config.toml
experts_per_token = 4
d_expert = 176
moe_layers = [0, 1, 2, 3, 4, 5, 6, 7]
normalize_top_k = true
balance_loss = 0.000326
lr_router = 0.000663
tie_embeddings = false
optimizer = "adamw"
dataset = "wikipedia_en"
Below are experts of layer 3 (counted from 0) of a mixture-of-experts language model. Rows are named router (the router's row for the expert), up (a neuron's input weights, with its number) and show model dimensions 256-383. Each number is 128 + 24 x the weight over its row's rms, rounded and kept within 0 to 255. Numbers have three digits each.
After each expert's rows: "mostly gets" lists some tokens that are sent to it at least half of the time; "gets" lists some tokens that make up at least twice as much of what it gets as of all text. This comes from a sample of Wikipedia text that the model never trained on. Tokens count by the router's weight.

# expert 50
router:123127113135093087127138119111096104157156130129132156168151145126146170136112151157146110088110143122120124077130141160131107133112143143140107140089138124139169165114144129125109142096158104115094104109148127118098087079133170104089108116162136109149125154162150121111186124164098116154142095136117111126096142096089118126138136076124146111093102106130158133088163106108111129092133
up0:170111133150108126127114169189071170108090137117113107128114131114121149108078173083112136124134129136151132153106128104117132124112155118172150100120097172084140140143149120177110135144126085153153109161116141157152132143125086124122174155159116116117148107121114106089110140119143110147168115179120136163140144127109162099136140172058098142115124102142120121118135110131103137094163
up1:139109133144101069120143161110148114160090097100133145126132134104106160147114158145171144127152118142124095094139106173097110105157150125125104126106111130135068129125090149168131122152114124102128133182091136095152088154142122099160140129167124155111136136110135078125167128139145138122158114134104103167114148098148118106108112141140113114086153099139160121142144122137142111110113
up2:163143100148076129153142103113141156150124116116090090146162156142164132112146148108187148163193164129162104132126156107144095147128130112137121141099112148128075112118133101168145158105150112147165091152139153118082114109125101154109138152089069131134080135126140107124130086129158167141141170121106098128168107102173150091172130106132166124147144154086100162125099125100106090097087
up3:110117137127162097117120127123138145161128107146087120149142095096142163100161158161067111120107103145123140137117082096140145110159121138129115144142130140116135165171128086144113113125153131088107140117127149166145098151178138149115133123135137148137104130100135102119157145166139155100139134137144156115144163143127122103115172138065128092086117155104148153114115119101131100101088
up4:136113141093122122090103183138105126125116102107131104134115167146105077134121081078130112154127130142153111133104151117124131149131116134163125107128133133097163101081116149140111157120139123180113110143149165153159137114109162123168121149124126146137112154152121128131102111123112165093152149116149088146137135131139156119157133138140142098130117104122096135098147140146136158153127
up5:098157094119143121147139124125111101118150189126135124153101140128079125088094121148155162109123098187106112139105149156122122121094120141088116127143117148079124146095174103112176108133114082140122118149123112131081152122133102093132126119162088113130106127143124136124138139074160100148104140151153108149124125162158118148158109113159118100156129157144136121133123176108121157140176
up6:062138116145122106163123180109119133133149157136115110138142104144139104084145109089126154124164124108078118107148112133149145135122115116127118135128118154134128158108160134114111141125085094153155129089161118161107154109154102131104116183105093111153103165141115103136118100101124118126100114170155144133147098144170106147075147149152154134101124126162139181123142095158148161085111
mostly gets: " ==", " ===", " Coordinates", " %", "|---|---|---|---|", " Votes"
gets: "==", " |", " ==", "===", " 1", ";"

# expert 51
router:142115143131110104152128153088115092108118106118159101085141126159098114121132115152141123157133112071072101135106079144148101111119139125120147138097103150147100157165108143158147138125112109133137116087169141118062116125120133137148122171145106097163103105145114098091159112127147129159145116088198094102134152172122115117144131176144139103118124117152172132081129152158120172124126
up0:111103150101124107165097164163098136099103128114158097122177167093062110141101148122178147113126153152156180081176124153115098124147101089156136082148125145166132128173129112103115095119149134149135149158069144089131094092127143090118133094072130138094099137109127121153146093118132130172103123129127112141128104107101123127075111153153140109131115138127134095102096097162138135150148
up1:140134132100109131123090119100104105154151076107094132172130160081112139135114124142170123090102090118118093143110142148165125117139096119133098136121089105115090145132134123114127171137137121117126126116142119117071115160127167134094136125127138134073105092136097168145130106125101113081147163145124138118103143175114129136155119148092123095137102145120114150123094172089135157108141
up2:152148142105117193192101116127143151118096114120094120103089131156106111159125113174115168136127149117117160103106146144140115129099117144100086080133172155084160117086109198133117123139104134135077128100118129146103144141180137116124100104162096124137140126141113106144140125102131153104092114116140122144107143131161093150131101135132130163137164087151092172126144110128107128117178
up3:106138104093106118118082116089116109111150148136129162098144123104152120111163128098127175146149071104163143177106125157161109066099119099111144121145132104158112119140098133138130147191137119106101088160121097129114107133128124146124145165143099184106170109110160150143186159159179087118130112111129142152154139124157169147147153174111103134125105115139174138119146144109147119125144
up4:155101113152133077166076117094118156156137137185116119128116134123157154135163111172178142128180144098094098106159119115068121141081119138150144130164164162150156097095178111139147146118099125131098088130126147130130129110124117144149126100165142144123145133099121140164094160083118142154153078160113098140095151099102119154135122117128116148127132089142146129165140132114128129093123
up5:142127131108135160114157108112110144119093134149116119129133140080152143157135128133134121141130167099140154120139111089096115168099142116119128148140157085122128098125146160122080117135124095151128088141119117132113158106120133103117145150175128108170149102142109127086141129098141177096178087088124104157119127091096155122158111138149103166137119131105123147100147127101100145113177
up6:097129104131123090124139143142070102107128108135141133193127096150144121098106091151137136146134153159131132135117126087117137156108125123148113125136132115116092148095111149096100164136105166078119136160140117115140126094117114158114137126116139121158067146131161149115120129114182098121120113150166135120127126099116159142161075113109145148161134106113168126133108137138107134174100
mostly gets: " ", " Candidate", " Win", " %", "Note", " None"
gets: " ", "–", " %", " Candidate", "/", " Q"

# expert 42
router:110130103098139087145104094155119108089135094152116148118155112091121128140177152108094135117105136117164129144128086080186076140116151161138143111118149108144093139166125144142165125118099125109108156123119146146108094102128121123117103173115087079101141122157108132129113170132131151107099156126102131135137118119133156094162117140094090120171119129096103151075144125105110119108094
up0:109112121106140113136113089129156164148164153140096152185125142126143107091106094116141094165139114111125146181124134115166140117139111150135163122145116124128122132123088147105105144146163165088122121114156129147138085145137147135123120103161169124094116116147126137149167161120124096091106138128169097141094094148135109152106093079090149089142124136138133096109129156100146140112123
up1:135088087166146101100178138096133135160147114101131145153115124168112116156120131119133153148117150081144106096104126150141110136146132124154170132133147089112127179117141170124139118115117129090156097121126100133076113153171115143119144106158145113095159133140173148113164116092106150111101164099102114157138127164151130118119173147133106172134111129112107100099120104112119114116092
up2:151157139115130113139149124100088096137164146092119101126119144108176141077092136156132152110157106094111116163168175136134107112110131133121132066125122099137129151089152161151126114102160136143125145099131126136106129157085100080138120128183155139129115163117123096131101130109124144176140173136107146107108167155174101140092149068133141112155107194107100099132148152126110119113149
up3:151105136126110105148080081128085090064085135151125176127087093136101145151134162098173157125106098143152080097134182125106149106117131102128154140130118113120146104124120107169118094146095123180146103152120093149171106139135155120164155104180098112098120151125123117131109143107131129122077129126152098140143121141138175144158164118142133150169133111151118142123121083123098113122147
up4:112118079147157149110085130144109093095143175129121078127130111139112151117160101140125108105121179175154096096172081081074118118116115146169119157116156129100147143098157117143138160154087112092128154105109155143137126150110091143121176122122152125119146139130122102158122095112106137124116163121142154138172162112147138127127104101113105144107153109175159085164156106104110121107080
up5:113107114161157140130156122155102098115122133151136113175083165119150117143121139168108114104146166092153088136146086143136062145116110102128121098183142134119181162117127120111131120106084114101086134124131117158144165148110173103135102128131124136115127135163138153160146157134101085157076158122121119094128126116113126108160100126136120125140109115145192096125113134133150126177100
up6:132131128142142128127163120151112148135081148084174122115144127118128104154115131132083151149138162121096140149107122159172102101130166090088134117128156188114140142085108151120088149095093105152169153150106097148130125149094137145115114156100077120102093152143166126159122144107116119129120156103164169160138132128114151134135109138158134087149127127164102118136146109137112097127104
mostly gets: "%;", " —;", " —", " NR", "aged", " TBA"
gets: " |", " 0", ";", " —", " ", " —;"

# expert 23
router:123141121128087107107137139138118132125126102167119098119088162086117113109110097129089101105136134145126107111108156155087110125106106102121116098154175149166124120139093106143149137095093127090179100129083142116094149129162135108107155143123126129155160192150133135115133138141106149098101136144087113135102137107143174182141090089170103161154116095119087131125176103157125117119126
up0:097093132110109126162111117113132086127127166131108134111077141166101145152141134141118079109147130136103131130121131140126153114114110155112160135148128129162103115146167142173114148129091087155095128120083113156112158137182166120121157137131101102134152100147096109122155165139099117162113145096151140147145113143159110148099142101145157129137149137112089089169129151174136169105129
up1:111126102147106093137141097123106122129131133112132114084146103109097112112107096124113134095130107114153128130152142121146120113081128124137145113151180093123135083153128108157102163122095122120106115144171149097134093130091135113143114131149118138134161093166092173103154186136140114159150115129143112149141105140115159133132172153096111159155105159106084165135132141151137138159115
up2:090151084104130080144130114117091127139161117142120113150169126179165116116156101088156121138086096142099155167147128122118161084097123124140143092123148138104114129159112143118082121131159094143152107138125111177158129155141126153138115111125143121130104118098099098123137110122143107117103125169095097146117166156121160100061093120137131128108120094152131108108085090127147122103128
up3:101143103135109172127142178177136060117141148115122124131086075116106157091165173102100149165132121168124099120135126140086172109119152109122129146161104141092137110085147088105133100135109112125115109119119108145094143100123111139090145115147120136096080153174147106110154135138163152126105128146143141090129083123100145106096116118140093113144137155105119165135151113130114151137122
up4:126118114119126112125122165170116150171098110142111120099151108121134112118098152143111177169142156135148140165137140167135154110132114088117106066124098173136104173158125146099179116116088169106126161146146093145112154131115138145106141152130165168134179145163166156111111107134147120094162111152131136123165155144083115094112157118117106093113117160106132175163162125159140158138148
up5:108119112097115109101122128114104118098152136148172098100112128121150133124108102160109135145159127088160138116166149105121130103135122111091147152106155110105104110140105159158110143164102113127116088110135123130132118108161105129121116105149113143145102119149132173130139082155095136132080155120142105124154162101134087163157083139137107094122109180134095122117107147089113124157104
up6:120145127177151156110159102161156188168121120112104115149136101084121132119110130092103101148101168152109158088096108091159101103134093110120152167169145123139153150155126079087110145097155153113138130126149117089144128101131076116104144115119157097119091147107117095121130156145148125149189095149120093137141148094103173105127102128143147097154115147151122155137074134143124135139175
mostly gets: ").", "\".", " but", ".\"", " However", " however"
gets: ".", ";", " which", " to", ").", ","

# expert 12
router:120124105149120139082124127099105102142115111123141103140099183141119117108164077132093165175108081141161153110158121106118143121121167170131118095108134138132098162140151089081148148155126133136157117108145111143101144123117132142097133124145092108121138139176111107135136173110148154106129155141084102096083109124132146152119139117107154131124130119119087162090148073108103122141087
up0:143163161091129096116117078076091136123108144147158110114080132129135103096086108133116150116173134121116080157119110132113082130108143121158125140149118117109143115134126139099114174091131128085121112095143125149141104122173141070138141104099118130172111073122144134083147150160137182162105131114140116141183185108123106090148098155106139150168092137103097126143105140118131128120127
up1:129132140117125120147119093157104116134094113166128120154127105093111138113077150132118134104139146135161163150145124165136113155151131152126117188115128126127132120128156039183141066101117137120169115109170116103077163138125093124123113116135158158136123119102093141122103164140134122123139124114164152132172117106147150169129109104130117138111163122152170131153112144157113116107134
up2:135097130160147126120124144132121162120095149180104127136146130106153124139113139158123109158150148138134164168147145136114140159095120114169125162150110109132129074128097143108150126122124087109093110180099117110134130164103095114089104142140145128170161081163124162092120164094135134134102092127130141117140151133179139123147156126099139120128118105096157093132147152142160078131140
up3:116080127116122081133169177157117110108192144098115132142137143100153123113156154124121131144155113140140135103149145130113101137085103135115148130186149134144128145139164122138149149117135151075110185194079166141099167160141111128126158156119131140128103098142141129126129111096159094125113129142152094164131123165144139105132137174119133166154144128124101146139118121142157172085138
up4:168093108108148130102087058131147147139127150132143103089136122102102104098150137123177109098140140132066128109150134115126124114128116121148151087164097113127170125096085129116144146133127148123122153155147109158126156183126053150129158115139095136146131161147144133152158140127091156127121166137088111114124124128155107120111102119176132116106111099102161116151170150125139145119120
up5:133129105115096137103118117082095140154145159121143116096100154125130075144120149128102105127121126103104072096118117152093131078146104158145143148083141172119090146164156079112110128160075138159155081150146097122141112155142101129108125074079133081165141098105098144153154158141127093133092109137087149147152146153109106158135100079138137180118130153124102139126129110136145150122105
up6:161125121095162129112098101104105170121132189122094125153137125089129127134140161130105124113171143134101177132143157097130147166162150108125110126091096139127093118144101184138119119117160151076105144129123115113095114106148106143145139162091131140134161116122124157139148133161150090107166136147089103116140108122160153137118083148109109147107109151138120085138146204151098130122168
mostly gets: "—", " named", " titled", " whom", " among", " caused"
gets: ",", " of", " by", " was", " to", " that"

# expert 2
router:143189124110087127113116129137124085144155145121137152156122113171114128123123148105104101104158125159129132102078148105102088083146151158088123102103087149127132155078138152120073140136124108082119109122124127148090131147163160112160134152098175104167114121143088106168152091143121161091113147149123088127076083134147094154136080133144119103082099104114124172168090132126114133134155
up0:154114082177161118137142137096110152131128092103153159137145096155150125150094109177087131122142114155151091108111111156101131125092149079176134136107129153105119147162091128105143155143086169145107137108132111133142091115151099137136128149157123100155089097142115083128162174135104151174115139116148145088151169119135121123193120106145099163171130141154121135164127127162103135117139
up1:116157125120118172129120108161094094129113128133143108120085105115098161134101135139140136122157135074147125146142111127159101105115119117146132090126088170127124143109109131141116138124126117087144124142117132138151072115135097146114176080157135137123173155121124107105082170124127154120117121187088121077114144155118154111118083089152136143130127132122120110129149169141154160148119
up2:141173138139155094143132103106139145148135091097112121165163096109112144163161142128094157135095142082126109130156079155127163140100143133127180145116110132153093129145143125100113112128112161122127136104164126072130094094123131156105102137125119104132151170121120128122126149088142116115108130148131088137147096118160149128163150069159137119134066132132125153153110154108116094174117
up3:104112128131157145106156104141146124106139121110160159137119152093173137126158140097101101178126116161101135117125149106134101112115147127100111169167131090141104157099133140123160098110083136122110116174144115153149153120163116153120112103087113158105149108145091097124087132095160125094114150150115122120133131132175113131104102198126136127120128126100154091142152163107092105071130
up4:148102135079091139151088100107150155117091101121133132099092146094073069147165120172144152139169120134122106144118125177102108130149126151092125146133131155139151141147168172114128107136093093138089146159122123111147180067141095097152129138141130103145127103141125137139098137166110136163142122112137082133169144169141117111143090116112109139121119135101132159097124157116117100139123
up5:138145109125123152190113094118151097167110103131155166151084126124133103144091104112180158156081139161108128126118097118126152141115088150125107124123158136109154146123150121119107095141130151151168114137137137138099119155143152147166125124146114125150110177154123133155136155126116129115110161120139083098109145096083081120129087127142125147140123089096150152154124167093110166145120
up6:105133130144143162121154157117118158134101092156137147149128152169120116131181140172135135133120087108123133160123142153146160142145157101129117101109091108154121156160167155102094138112125158079168143116163145143110088163151101142155142110134152155109112123100084091108120155081133128145137114137141099147086163098162149154138122139109127133122142159144129128126130154190163135117081
mostly gets: " km", " mi", " sq", " ft", " lb", " cm"
gets: ".", " The", " He", " km", " $", " he"

# expert 61
router:148148104094140134088097121109101126117162156104125116109137100105158137103124148134133145160112102083144127139118119110141167148093166101126149161103147099168132092149115185132118163137146142151126113138158105094147120103109119134113142150135090119120088106106109080111135111105127091183101165108131109100118136152157156108108146171171157127155092129110131125154076138122095147138117
up0:151180145130081130152136138140067147110119170127091122119132102113081175131143124151113123131134104098148134101108133137098124119099137111116109113155113099137132134127145119107154176154125106102152138100098145112109120139148120162125124127154143157167080136115133109073121112113140128139137116087128103150173150115135140154113156065108120102140103097099123119143126164128175152099135
up1:111162111183094156094115109104130141101118150151130084107113124134133160108126118169098139149131153105151132100103100149113113112181124099112112104082132120112125125130135132111094116131133151117137112078124103154153145103144137121120158123150128135107138089153100109109107135156152115117121136127179104132128129079143154128135124104156122119144109107111156049121098125079120119174107
up2:123138143107124113123111150128090105125153114127115124165102097075134167132119102161143140086156087155130117110116116111166153125113093102153111153116118129139094089163134138123128131141121101126091175140178157105121154155111107132097095113132083115168125151143134118143142155122135094137124140133159139136110122123143144121148096105164160166182150120127120168122124167177118140114120
up3:104102139154090164157173100142097108076139096119121131148140129130112136126094122113127105128108156087132118098127171157103088148102126129110117156100093144162149110095137169095139078144122157089118121112137109162094127085143125087083130158127105148123156144180163119102115139111127128130102170138135105116142129116133165075113112157115136143150162127109146122142101155119143131141150
up4:130126134097144103139080134094103087125162103149103120127129124111157109081103112091130148152110138105106116151132134105169107120159118133108132078137131124128132092127108159154119152106110111134092131120113127143146118146155124164096108133114152085108111100109112124165124148146126142098151126105102100143135142136125114096143127147158126100162155114144119104117087116130138123149124
up5:128147090132128076122118169100137161148137158103122129156118135147101142116064123115197121139105145126088155129079122115124142108134092134136136104130142101111130122204080112148084154131095110142090143090132164146105130158099179147129170159159165128122107150105110123138117172159142171103100169116081102130113130123090104116112109135160151147150118167137085130129120100188113165163133
up6:113165127131137153170114098119112113108114128149104096101108132119128130102151099126087100138137162141146105116131122101109131133174124142112107097121125097160144107141179151124149184099108140132132138094131122108160097120131139183177154076171117135112117162124174119164124145131115122125139124158145150145145097102155110129143088120101137134166098088129166140110102135096137116098152
mostly gets: " University", " College", " professor", " Institute", " School", " university"
gets: ",", " University", " at", " of", " –", " School"

# expert 46
router:139140133109134126105137112141107152122096170083153127154140157121106108148090094117146122144124144132144092090093178092113149108081106138129120106155112088106116108148115137108153135145120155092136097149142135103159168128161097131126093089106163152071173117141122153090143166090128140084128094164088139120148068085112133136115134089129124126161147107129092151126136115121159082145159
up0:148101125098132122157095140127138120118164144141115161091119080080142147128158091131098159092117127126089104164137161124130161093127126150129109069123140084135114115127117140134113133098158120129108158153099139102154114139163105156102147107162154069172114140152143144139137142134121101113121097134125136123140144098152139079093114141148135137113123113140163138117180154141130133107138
up1:102103142143091111084109085139126142108126135129158094106146092102137152091108169127126108109096104111178153108139153078134119124110164178134176117100175169114149106127143149090162150099166115143140137151097096099138104091139148146124134138117171079120113121136118119095123120165136115114104143073131136157101093162132111098148153153139089191140177109177146095133167148155105138134107
up2:130134125084076135096152142122131144126168118080137104127096168131108144096070069115107137110137122129134086105136132140141157126067145146099141099108155089102131130136092164094114154113109130122111107135136129074104151128108173122118086123149131113073097112107107182121124115102145124147128137133106118150127114173066098117131156128143127131144133133111155122179119093154147150143160
up3:110085129180140133087100082128133152087140140131129143132068118139148121152149128114121142084143151181150156120112133105144139125137137117121169131149115121133162123123131147084110118152175116106133090128149117146181107155125118128137123097127156102101126154086103107111107141104129161141144126103174140114124108124155143144099101116104153135140117123112109178116119095150105120164138
up4:124152107092169122096093158147147152133133099114111112125112125133141156131132138135140155148120168128096091122099098143147123162129109097111153140171103112143101116145106176144116137105113108116149108120149117147145156149129167144115169090146115132085135110111126145146109151114151149117156134162101144114119163097139141116102134080135129073133084171125119112197108120110118095142085
up5:111160081100098074138142155132178126170132153133111075119147106129161130120114181182126175155147125144095119103102126120101143118096124092133141128117152163116119127099094122106126102111149140118122177132128113091101130120108126112127091162130126090106105145121147133147125163101117146154111160174113131099096117162104129112125093171172157144152158121109163136130136160129142100118136
up6:112125152162131175159122115135154153136155109118139136148144116147157084150105146146164111131079111133102101115133151169136135102116082115165090113141151113106096178118093147098089111093101107151120109123097141152107157123148139123136103145093116174117155105130129093153161110166105170133163122122087116104087117179124125152148122088116149120113139156134101116084108124133119156130163
mostly gets: " because", " However", " if", " While", " although", " This"
gets: ",", "\n", ".", " that", " The", " and"

# expert 26
router:162083152143111121158154104175127160084121136135102096141114143129132143117170119141130121146150100088096092090169126122111173137105145124094146159173114154139148106137109122120141125132164143098110116122145142104084147120102108130158102184128136154176133108126154141121084142132118107160123173121100158105099125117129156178110141117151134151133129119111141122163116117113140143155116
up0:144145110142117086138138103094145165130146128121156134145092104107125126156120145121115127100152120183151137130108176159150147120172154078154102095083169167151121150131155144174110094109169135086091153109096136129117130167119144137137143092092132132143096119079116132109161111142168186129146161144124138122147089129144113102140088101099113112094144171089149141155134117136107144144160
up1:108132103182140119170106110135106093099098157149086133100099143133154129166098112115141152147163152122149109117123106176094163158121089131125137106126155094106134131091103150117138133144142124128103121119176112129125144129131161105109105146111140142153130134168101157099111177140155099131119138153124101159091120133151093086164112148173164117159145107154119088141078128152117168119108
up2:086113139101135172147123101119136139132137122167138163115145157076177145105078109103148101135162092127101120092122118097121117161104151155089151129102158113125105144138126138150121141144110134113103117094126113127105144124161148154098121176117099134112108137131127150131161130166147158114086109141135161113116151120106139103136143098159173165146095139085155084102143128143108162131113
up3:103129132096110160124121144115155124119140145129132093146182104113106112125141150147115136147117096141130168142081108101118138131086120143161131105106110173144170161106126148144127158136144116120142139115140148106100116091120110134157139082126114120186083174119146156128117119117121148117122138112115144165136106095170123098122109091091122138173164123144118103125157140146084111100162
up4:097121134101131132150146141138132082173123108107121166153105095105090109130162133146137160152140106133162157123147124116121124126166148126090109151159155119110112155123085138158129115139094083153120140114123131092086150118172090134151136128141137115125122105091134142159156136095100154145125142117104130153151198124110110128138109090146168150148127115117103100146129086136165127163111
up5:161166127102136085120136142141115116132075082137085132101129118155099083158105120136151125158087133125143119132091078141113150142133153147131136118188160170101094100128098147148109174129147140111144116137103130172160112094124111131103135138126168191134104112137120165153133139085131089143127119124084153179074136139156160119094101105088122139108150092138128167165113116112135127145125
up6:110082124086127117179119137134143136157127103154132160155135132147090137103162109120153132136136086130140107093146105135141144145125084121106108138145147106144133096114140121160140172081133113139155155102137143169120118127140176149147097105146104082074119121120111143129085114115149153073149186121171151135143156134144114109091150098103131145146160109115128139125141132137144158092135
mostly gets: " including", " or", " and", " except", " →", " alongside"
gets: " and", ",", " or", " the", " to", "),"

# expert 29
router:112108114127150097163170129119112146125112142105096168090164169107101129098127159122119099160146148161146113100114110100122140113124112122139141157109150129115090171091163149162168114141088148106110086105102101108102077141121113163116126107112090137116147105107125165131149085125150146125160128106103109139125141156132149106156108149136123133089075155163179128130124155106086096138168
up0:175188089105122141080101125160124133132142137165124106128091105150122095106136097110161148127112109132130162107143129157177105132120137111078149109135123134108132120168120100089112126117111083107093112104094094155085103163094131080151173132106162151108094148184109125174215131144115124116139123170100130154104157128103160120135141155141136166166099106178105156147110134116130152097107
up1:109192189101089164139157161156145104135120116114106104111098146181087107135158130080151157122129110157180095117153104132112148131131103087146157155136127132131144114088178126111142129119105127113143116123128091110086116100128137142143108140155134126107117095122103086150115122143132129149167123096126081128112085140149110085104146112157140128051161106134121086151110113141133130102172
up2:104127114098106137127121110128158152130138120119105119152147113137141124137143119113159137137118127153126144089165109136130107091149097110135117162095165115124109119092143106116100154082098132107152103106124109151121136086096106146110141082124101146157081143135079128112158077129106135117107158152121146130146089147106126138115138124102148131141120161181139144151137126142132129107142
up3:132139116145158129152152094153118148127145135112107106101161121132148138071122114098113135121130108122120099130111073161108128090099149093108117107144134101102125131144118107159129133115142113131148116166097126085093109159140147116127134135170109140097144171137088124153149142140136134107157125131118111138146153145123151140160130085114108124110130157162137130109118117134120082124094
up4:137097146104150113150130081088140134153079148142122149137108154115167141158142132128176139124122087155137106163139098083115134157083101133088106094167138133141152146138109123144165129150146126109130151104166124113145128147100141121103155131166140077139146099088120131125100134104127104099124155148159131131112170078103151136146148139153130120123155132122176104118135140173115119140111
up5:124088111096141088127159109090164133115167139122139132134149157151145165115147124178102098115170157147137113107147140124146171097140144112134153108146184148131150159113125123130163152168168133155166169139121090142120079137151160120110108092138115172158171143103116139114117165079147110081108141169108123099115151094078156089112129135098179130142111122143159093124104110146084077149161
up6:104129107143104128121153095115089160154105172112115093112128127092135090115113116144133132133139144074157118138103180134131097094139087067121122084114151130137122133106130117113130093086161124144116153112154121110095143135130123134099107102129098107114137121130134123148093105123104109116103111118093095165141139084083123114153168121144122123095133116176135094105109139104076121126150
mostly gets: " Animalia", " —;", " ISBN", " Title", "\":", "\n\n"
gets: "\n", " |", ";", " On", " it", " —;"

# expert 47
router:103184109105159122092121150176114133153163144155141168160152135122104158142144105139159120142142152091141119138099122112149111108113094118092151096107128110113094107132141138146159127114114110137144168163136151088111103102101102161101122088155151139141108114115144121106156115141135119101101117148139140125122121124124159099124120111124112142135081124099151091094109159143138091120105
up0:142128090136094091133080154147152091115104155129132149131106093174106102122074137106163116105148137161140129134095156164099131126147118138100136121162107134086130163105112114108162123077174121094153127103148099136113110158141124104133138086116126121100150144116094169150123077121147116177119109151114143116156166172171157118100133153145079172157155080136124123120125117140146146107128
up1:128112145156121094125132115124164137120165136123100136156125096157140113131116128099116137116115153140118161168112123190151130109139109150148108141120089096083150143125145119076162139099133100142119163139099120093150130128122124112117107100136159179113131153120103136112142121111085130116133108131115118134117141111121121104124088152138103125110102096126150097117133164147150153137122
up2:174120151150095137100155119133159135150116130156140141099115103097148168107092124102143104161154081161086120085114152116127136104126133154114187111159171085091122144136119127134170142110137149205138098134133146160140078128110163155156129119136158147097170139109128088139114113138137124144143134125122137153089127158168130129111167089135128164129168161147144107131094103126141150137149
up3:081107100109124111109105168087093105167166121126141127111111123090143130111141112152136113107143173127144116121088121147133126132135101165160145111152174145128122189169122174122086123169159131155123165127124109185125107115108184151100113173110120141134147108174133113158126085158111119098116124112086081119154164148074172100137145131113094140125094125145140154140085144164160092132182
up4:092124138134164102068108125083151155162083141096115128125168160134159100139127169148136189096091111168136099117118140154140145163126180143102117119145142155121102121138142166080112130150091098116150087118139115121153162153089109144159153191135153147100128119144108143125127127090124167143113084104140099113124171155163120133153133092106094098082142168153151108150135090096142152125106
up5:169136136119108105170114112098140093096096114112135176123146109157138152161145096109099104166148121119097137102131172170196175151150151116098133138133150118092126107136121109131141110083114097131172120101105151098116090131115077126137164095102151151132175157157129110151095143113140093172137143119102107107126159100133092124091103142156101126110178097129132137135124096096148139115115
up6:091123098112129113108134110097122164109101149152157145128164159084109161123105083128127106100118137140110146121095083125104133140170135114129137125157125123125092142141116140172089128118103158100143120152110133081137124114173169128172146113087129141139122126119142160117160098135146148136122139086103120142119158171101178080120126108096099189145134133120143119131135121135163116140152
mostly gets: " vocals", " tick", "\n   ", " backing", "\n ", " bass"
gets: "\n", ")", "\n ", "),", ";", "\""

# expert 37
router:150101094140105147136147132091145129126141154104117157130124156123140141136159103144109121084104157108100158127115104090121110162165142121105099173135099093149097069107153105131162169177115096092132143094174146081087148148107090110160133124152157106157162093141113121095124159162147153114152139090148125115084140151087137101161138132103135147091139111151128126134168125154084136104113
up0:142096142123147164131135102159120101141136110107120167092158089133132127114164097105109096167094071153068086142096156111095165138116121124076102124120128134138114087170109087140168119149161104095083137113095091131113097133116116127114133135157174102088123145166154085115091142097136141129109141128119120096128160176131118135136156149125136163137128138175093165129119158073150158085145
up1:130117114086113144161112082141110077142130130162126130149085145100157129093138129115180139102104118140106107125134088133123154122142109128137138113127105166088152094106135100122114144138131117135110123113117128161102130123135096103122151140144145181103138131118139123113136142130130149123148138169107121096170133143131174132097149100140138097155097137081085125156121108119130131155160
up2:089153128184111081093123123133114122149157184131112128114118132118086113148170109144161158101145128131124151160141125145110130166091116131124105120090127093150159147091110127127099122144124140125136142169131139113095149106100145110143159173102144110136128143103136179149064160134100143142136134134086110163155159105118143114120156151134164149121148152154136114084122141116092130131106
up3:166161122161117151069153121124081103113147115144145116143155088113152106071118096134092167154098083105131171154155121139095177144111116111130116124100115155134073174115169132117148127145168098136140153089110145138104128126099122145113134099124109123125133124141114140102103125113160171146100135147125151134142145130158122142163152128107119169090161168153116141145132145094157133158122
up4:140104170112149152165082169125114108098118158138138153107174086121084121142164131145115142124161097103108151170147161143150181120096108095139166112131135163102159065132111163103133126128116089120104159141110133093145145086094122102113133125099152136099109167153124112128106128131122126186104184106191106123099170112156130110165137153152102118066153135136104151103111116100118150156126
up5:139139158117119150170125112167105155139126120143149095164120111143110117130170081133145100153121105090125132081124172175083135132117120118174122115147141129159161119092092126118106131147118145106097117105164106146155104100139131154164117150154138070138124159103102168102084120117122130091136148130158135114086153120134118155127162151137116131128111114081150147144151133169154107129069
up6:131155157096126123107162129117125091103115173111150125132087134105099123080142126136137138119151101153156098151177178121141102134110106141130125179116145110152127114110130166105155111105117148117148084107121147151152109143118113109132086104103158142137124141142121126150126112116106117103146152162094126136184140133102149082177139116116182126151119141103114089135099128146128117135133
mostly gets: " other", " well", "See", " Succeeded", " Preceded", " non"
gets: "\n", ")", "W", " well", " other", "E"